Weights of a small mixture-of-experts language model, trained from scratch on English Wikipedia: vocabulary 32768.
Below are experts of layer 6 (counted from 0) of a mixture-of-experts language model. Rows are named down (a neuron's output weights, with its number) and show model dimensions 112-167. Each number is 500 + 25 x the weight over its row's rms, rounded and kept within 0 to 999. Numbers have three digits each.
Before each expert's rows: "raises" lists some tokens whose logits its average output raises strongly, later layers aside. This comes from a sample of Wikipedia text that the model never trained on.

# expert 7
raises: "BC", "FL", "B", "LA", "CA", "TV"
down7:466491538496510506471508513555501478500517481523517470479459496515516508513492501497517491489492481476498483495514473526530515534526503451511510502562471487520495542509
down8:526480482505472484450487510522536518475490557507499463506527523486497485483490508480482472472504449491494456488506492549482504492531501518519484509506493491519545521518
down9:466473506492514504529484554458490497506479503497541450490466533508483514532536521523500483516517489496540503475499476468530476535515453482519512519528540520473498536439
down10:476511491475532477497497522505484487457476500495540553527542494542517526519526493487509499518522504500483480507506540431500525508500486520499409500488488466506515492517
down11:510518493488489521498511498466464504472517543485527472494472495497520536524483528515548505504517490518449535528527575531445544484488536514487568497548515516496516505492
down12:510495497473493504491532490527515529482500514468543505457490482490470492481471445531503498518526467540532466501461488524534492506539488484509527484532540510467532460504
down13:495477536472507484474475495511501508551490498486527507488482514509482528492458523538515476507517492516501507508534459461532504505538505488459538515541475481486489527531
down14:511496467491486513516493538469490497493559492512474511510572487523513475536493496521536426459497550464458489530533477521505509509552523498435485534497469501493470520456
down15:510514491520487504517485493528487487473496490507484500523507502479540499484520525511526527487509516526513517504499488536496509472486463528537492507526450492517497495523
down16:497490515501483477501467469517497479461511506531501514488481446528486512512500533484507517466478534521502458512502499537455524507496500522439538532482501446508495477480
down17:485526534506515473503500517532516467504495530471479503491443499451531494495497485485528520487542509519539465466525509466538529490509483450452496463537435495464521491558
down18:487513504542495495486519526484485478502542543482508476492530497498495480486543488488505515531510512486497534485541517490446514546449512541539519497544533497513469485461
down19:559544534487507496486481510505461527491510488479514483512449505480467521485486541481543510533498455495512480475460507505501460436506493511531446503511509550487526482513
down20:505486504491483504455509542482484524500490465548457522483542500515477479471474517433438505525538526499501482530497514500492460524481478505491504522521514501533507504470

# expert 8
raises: ",", ";", ".", " and", " |", " ("
down7:450470493477516496522507478494479513471540477498493504483475503535531492500521507464523491530498524485515463537480492477475512459538520448520525501506450486475465511458
down8:504485506515544496500491509529486518491476510510521484490476492512497465529435510486481524533487516525504497504518490527517453498474498512520501515483523509492492489470
down9:503530493491493534534495441473528520558507484471458480514514481485476477499485487496499508490485488490467491491528465526483469474513511490503515514523475495508489539514
down10:513496498528555479509539497518537512496503499485494481531491497450502528518533467493515512474545498475512518466499483503506537503487507493492524498523492494510488510520
down11:555496520483482474512486467483513516498495493507451510508505487549491504481486454441444570472506476504502480462556540510518503454547462513545486490473513500486488532524
down12:481477493440504520462520531504486473516509521500489490521494560487526504507448481508451535486473516528492526508494496493521511520482518510446518492493499483545503480500
down13:476474457487530475520466472503535517470517521491532506533513517469520481497514502497484483499455486449525487489473523451491512490527537477484499505491461519471487468492
down14:479542505485494487522487538496532498504510496486485480544513523544517476541478486540548494534507517513518477520453491495518490442492509523477543509488486555507471451478
down15:513550526508497445493467488500500463479523491495479535489482467546469511477481477497503488480518483542458489487501499518525470537539496561525514486488480506499507516549
down16:499492474503491463515499473505528548484537516534516479497494509457528514485548517518502467528486506516468489487473492478462491488481535472524502486518496483495475547462
down17:501498463509503514499470504529550495525496490535538470493488521516526487532512465506492510476530519511519444474478484491474533520533562488482523500544505528519506459504
down18:517458473528494531494451460484495542499501533492545490527498546511499507531503485486498502452531498502535506478474502476506494440531503504474499524491507524499469465511
down19:489524514496516473471521513483531472480479515494526532507472478484492488503493459495458519526500458506501484482483537465530495488505448482477459501502484575527501503503
down20:469477535466523499527490531530527501476534508504502502533482499507517497478449491551519505520497529519524491529491550493456489514520447464462514543493498504499563534529

# expert 5
raises: ",", " and", " of", " in", ".", " ("
down7:453538503473475504516502484516512500460500487472539540496510461505445539513546521486503508517491509462498475493476492504493470534517467497452484529479536508535510525463
down8:529502505469499484507540519515480509524471529475462485468483464467570493513476493509528514543500521500466449495491543516520487477513468486499457478522488500516513554529
down9:553480473528470481496448492501510556512498486476486530505453487509476481495509490520538487465541449515484433449490530499562481503497469477513494546441480514499500485499
down10:472496480502480464527429475480527458514465500534504530481484481546516511507514497511492507522562545493491492471498511499475543522486482526509494479531532491546499470503
down11:490511479499516501540471528505500498464482527462500488460519508547528492505501493481479488495523491455499455482458499509522484479518487550501483467490480551463477514495
down12:530490546480490497480489520516541492493508501511535536491525471520476457530479492481502488500445497454530491495488489514499515478495464495493490501505503470518532504483
down13:483489474513456455506473480508500465506470518483507511516521513492545495490463544507509498522473505495498475446525478477539544543474533475524501509514506469488522516495
down14:483511526516499533495525507454526550539440506514495502487487490536493602490493523475517500513460516566492496505474519491460487530511499510513473462490492479560493454497
down15:568460494526499469495487544518490509500488508490533527470510503515513508507516492500505473526476521457464531496498510502510465492497486463496527530498502512505478490501
down16:483464510484517513509477509495467485475494509518531518494462483508497497489522528517525516494470454495502503468527502511466508511535562521431541482531517484564480508463
down17:526526490477508524487468474532441499505482543467477501493464495517482498504497504515504532502463574486517476502459484493506506509510484484476488514464514526522514466512
down18:473480521528519527512474471491515473503489495503507474516451519483496477556484490524524536475499488507514488500483548511538476495502498488476526517474511555491541522528
down19:461492474499546506461494500511465516449493506533528493509510491511485510494520543517448502477481521484483503462510488524511510532497443504470504493481496510470487527518
down20:455477487460473519488514459481505462513488449520487488491514485497490482514519533502522501487508494481521479517505549478501537542467501499476530481508513470494470472466

# expert 2
raises: " the", " a", " in", " to"
down7:489500527518507531485555477509543495500500461449513471448480488504481481504481502491462486494537487472471515519466515461531521525484498487499509477479529514478482484479
down8:526531479472515486514478516497475475441525535502509532474503488483481498474487482519484510533482527503509482478524508477513518524474532509464495504449493518496483512521
down9:434493489494525505507477518510458488464486462517528532505482496475529486484472539500454500528474484523504503493516504508494511501535493517464527494515525520468480451481
down10:503501518547509497494486488486501472526542476492485499503521499510537491534506476468486506505444525509516510523500561497493463524513518541528489503512483523532508467440
down11:496471535468494457488517503518514485527547501514429464504463454520498505496509498514456525503436479509500501494547486510476491487507514505508548491491538478430455497508
down12:521534527490489472483496499490506517462466492487478487470507502480474534487469512482530524513467522487475509494438466478514481475474471523488462482464501501490480476501
down13:529530534499456471468533463503458471501542505466499542518481508494476490481553476502512497502524494494492528532475494521462511498514477504537487506478490521490540467537
down14:496507513501499508476483478518456488453499502468503493524459480460517517481471473506489547474475465519499481549480507452471515517506474538497514492492480467478502460473
down15:465543495482484523480472488513463506488529529445500457485462495491497560474506516511547516517520503495576484500490512499510479515496463517478530536506481499511529485513
down16:481529492498504497520489519538477512495487478491518493512511545503525529464497521517548517501490499488510516470497470474490462550479532543522500469491481488513485530556
down17:491545476521475538543437450512462500489516510528523484486474480524498465488480536496456547514505472475488504458484474500531490506528525474507504495515500497513489483467
down18:520514445490506463458499451533535485516503520484526510514523465467516499528500451489511452468507521503475483490498500516522479522499544457508525506498498510491516507446
down19:540514460425490500496490479522494489507516538520536508477511486512494478486446507503506490510522539505525545465505520519525533510526531508510490520509453534480525544509
down20:487497491498506518498470491458508519520492509507534490512468527505517494477474491504455464476525498586452492456479477493511428463532493527500499479505483494510514526521

# expert 3
raises: "'s", " Jr", " and", ",", " II", " III"
down7:529513483512512463490496504548518528501508503495472460491534487489535510497463478462471500477536508532482517480505475527487497531510526490478510522507488457519555519524
down8:564487488475485521480518488458488521554505491472518480503480483469502525535458497465483531496515453493508487530460496543517474522515478499536525488478525483479511478513
down9:461546473473505524490516523503485527497506536499500504449493526487501491516486476524492506491533485526509555511510507483474516514556508470475502512478536501498483518515
down10:517534511502485562495510493462471494504516548501511471527486469517473514502478473449515506493510524501534517494465501474539487506520510480541535476489476515473508509501
down11:511527503535463481483487494538485499488489503518434536534535494513498462454517516470488532509522524490495528462495461496452544469494501498455538526509489490500513506519
down12:520537529442476587522514471520513491524544465459494520520466473480432510492522484503503508511456515547518479477485486533510491448541519498529494515510540497495488568485
down13:510519521498467496504523510516516500506516484482460546500548445521494486457497498421497507465508529468495557500479476510524550493508482556476480464504510502513493494542
down14:487483527458505472481476539527522531504510533486529485482495523491458500466496505501497495455503470485491504524474466476499501489539502455513513554501497506503503475477
down15:502482521504482467484503550495441511484531470488484526496539515518519546477504438478527489529480498493490532484497512540498516564531446526493466454539520451491487476494
down16:491520492484494530498500517509474529462468523539479530525486538477494513490522512551475484465507502493474541545521489522468461466519456534540486536531535498438525513525
down17:519522526537472501466508511506470502483465533516465508525480500545545479449482527506503518481516497532512482471542482504506506475458489493510534521520514511472495485530
down18:498493498521526485486516511512503463519482509529501531489502514468498506491487518511471523503479561505509483540511511514476540514439482492512547482455498519481500519565
down19:496511512496486512494489482479531495491506502544486490529470523489555525481505491513538475498494527475488520479465516490498513524493523485521435493494525541492476527488
down20:500528496496536511542477525496512510514519487560507507534472503542485462506470517577496520530487524494521507534499505483505519523540500491543496524506514462510490507504

# expert 0
raises: "\n", " |", " The", " However", " In", " This"
down7:504482529490486543505476490555507494500503522447511502494530510514507486522534534481492482534454467508532534456512494543461465465524468507464476483495497517503487511496
down8:513555494530498476494447488508494560496466478494474510487479519472438527495484541534554460468535498512537466477516533517482522515520507473468522495501525461475499527482
down9:522520492518490484489462441543496485488480499502432471490522478525486519478496507522499475482464497506525488497480536504470561468516516497507509487457454539521433493454
down10:510515494474493537465482521481505514488482544474550521513476518490490484493506485483475528528525517431510485521492472532558540501491447482514511507509501502519483482528
down11:525508502486549450482530537491540487499469490462547528512507505521466480507464494465476529542495531498519507487506519509525494509442494527506466471528504485516507493519
down12:503441496476510515511482473501490533500490456509494472517520483553555507529487485509518478498482536505456502518517473449497492420532510512521464507452469524508543482537
down13:482506528475497484476445494511484506508516479522544496503476457466503543508534475546510502499529455511545508503516510529510480492500459511519510508542526572504516479508
down14:515463494487538516524490483478493549468465551526511439497542474478544565519506518495501545521443500539471463500491521500512482490507468517522483508530486475494548491529
down15:511561513476531510505524459501470521529421484510512477499471530536525502506526493493531511497475486493503514527527527523478492514475496505507493519474530477482487526489
down16:495493511516509511452493500516543471516512498487494478492481492460528508465531544547518502481527478456522491514462503489516510516519488504485521465472482495501457527498
down17:471513515501528473516490489530491477491516519515527493508467465496519522533480485530511492497498534527507514489446477477498475517508516503549460467476475534573513503476
down18:532473536462506505508551492517514512456515496528542478495443512460444477503523493500525519494491489524510489488451506489509492451518525507507492468504509522508468490486
down19:487541534474482500493494498523541467523500493479526493523482460502556544521476489477495529503505497424470546503457484493490479476513489511500489530494586496499479538475
down20:503506529518484493533479494501494487511450528511530491509519518506528521485484525430555522502492496496482499490493498512482497502505500459505515541543501496506567480553

# expert 11
raises: "'s", " and", ","
down7:470473548512522527534478489500483485503502507537474467497511482515516495478483471489521516514518475503495519434520502475506487521500462497504571546528507527511488478497
down8:511509478493499517462495509446486476532514479501509489484511504504513524495508486479519516474489477493504522502547502487512518513512478476524525502514507476509515520552
down9:502484508495488492483498537471465490500474513509492496444523496511456544466511473534484518528509464479475506408510518540464491552503498480503568484543530503484515464538
down10:520482490491537504490505458463503517490545480499488485492462522523556475499506486479503473479513468518553518536479490525540488496483464506567511545501510498521482487468
down11:510533498472479478552494499463510488473515471437568454507481475510464537525486488501518471479456518500445531523525475510504509478480530528519475502552510501504517494501
down12:515504453510515492531479520547465499486531514495500462519504528518490510483518500506537504527508519486520558534514522461491475540518473543500493543515446538530510546535
down13:500486478471515518506517488517501466486505567500493519548506528502449517499504498498491517493452540496515492507507520543476506504498509493508526568512486494508522502525
down14:501506480516440524472522479519515536521531487478435484477503543486490481504494502505490525522484435496526461474497507506512504530544480501494507509527528522565474528486
down15:457510483490510504494487522516521464498512513462494494486468519518508461465496504516516496498501492522529499542495532544481505522488508496500570506508484511484499509490
down16:509506534511461519484515501486478472543513468519528497500476550552517502472494490531478513523452487490493493470499522495476507505495507539494527452526548551532553456463
down17:488486467473528506536483503522497471520534522514499516475540540531520545535452480505488468469503481491517488520509485470506510488493514511518453530496502491495474514523
down18:521532483507521476498530481465506505486518528512491514497470546527534528535545461514513516500493517497507495487477516500509530518488525482486471481514460497549483514520
down19:515516510483468535480492514495475514516572554553435541468524492494497534473502517471407522458507496491496465534470488533535497482543475481504519493515502532512510485545
down20:534481489528478494509492524470496515526465494532502530509480508562490502497492471478444488558490485482483495479475518461543504481524452508498512526507481496504505539529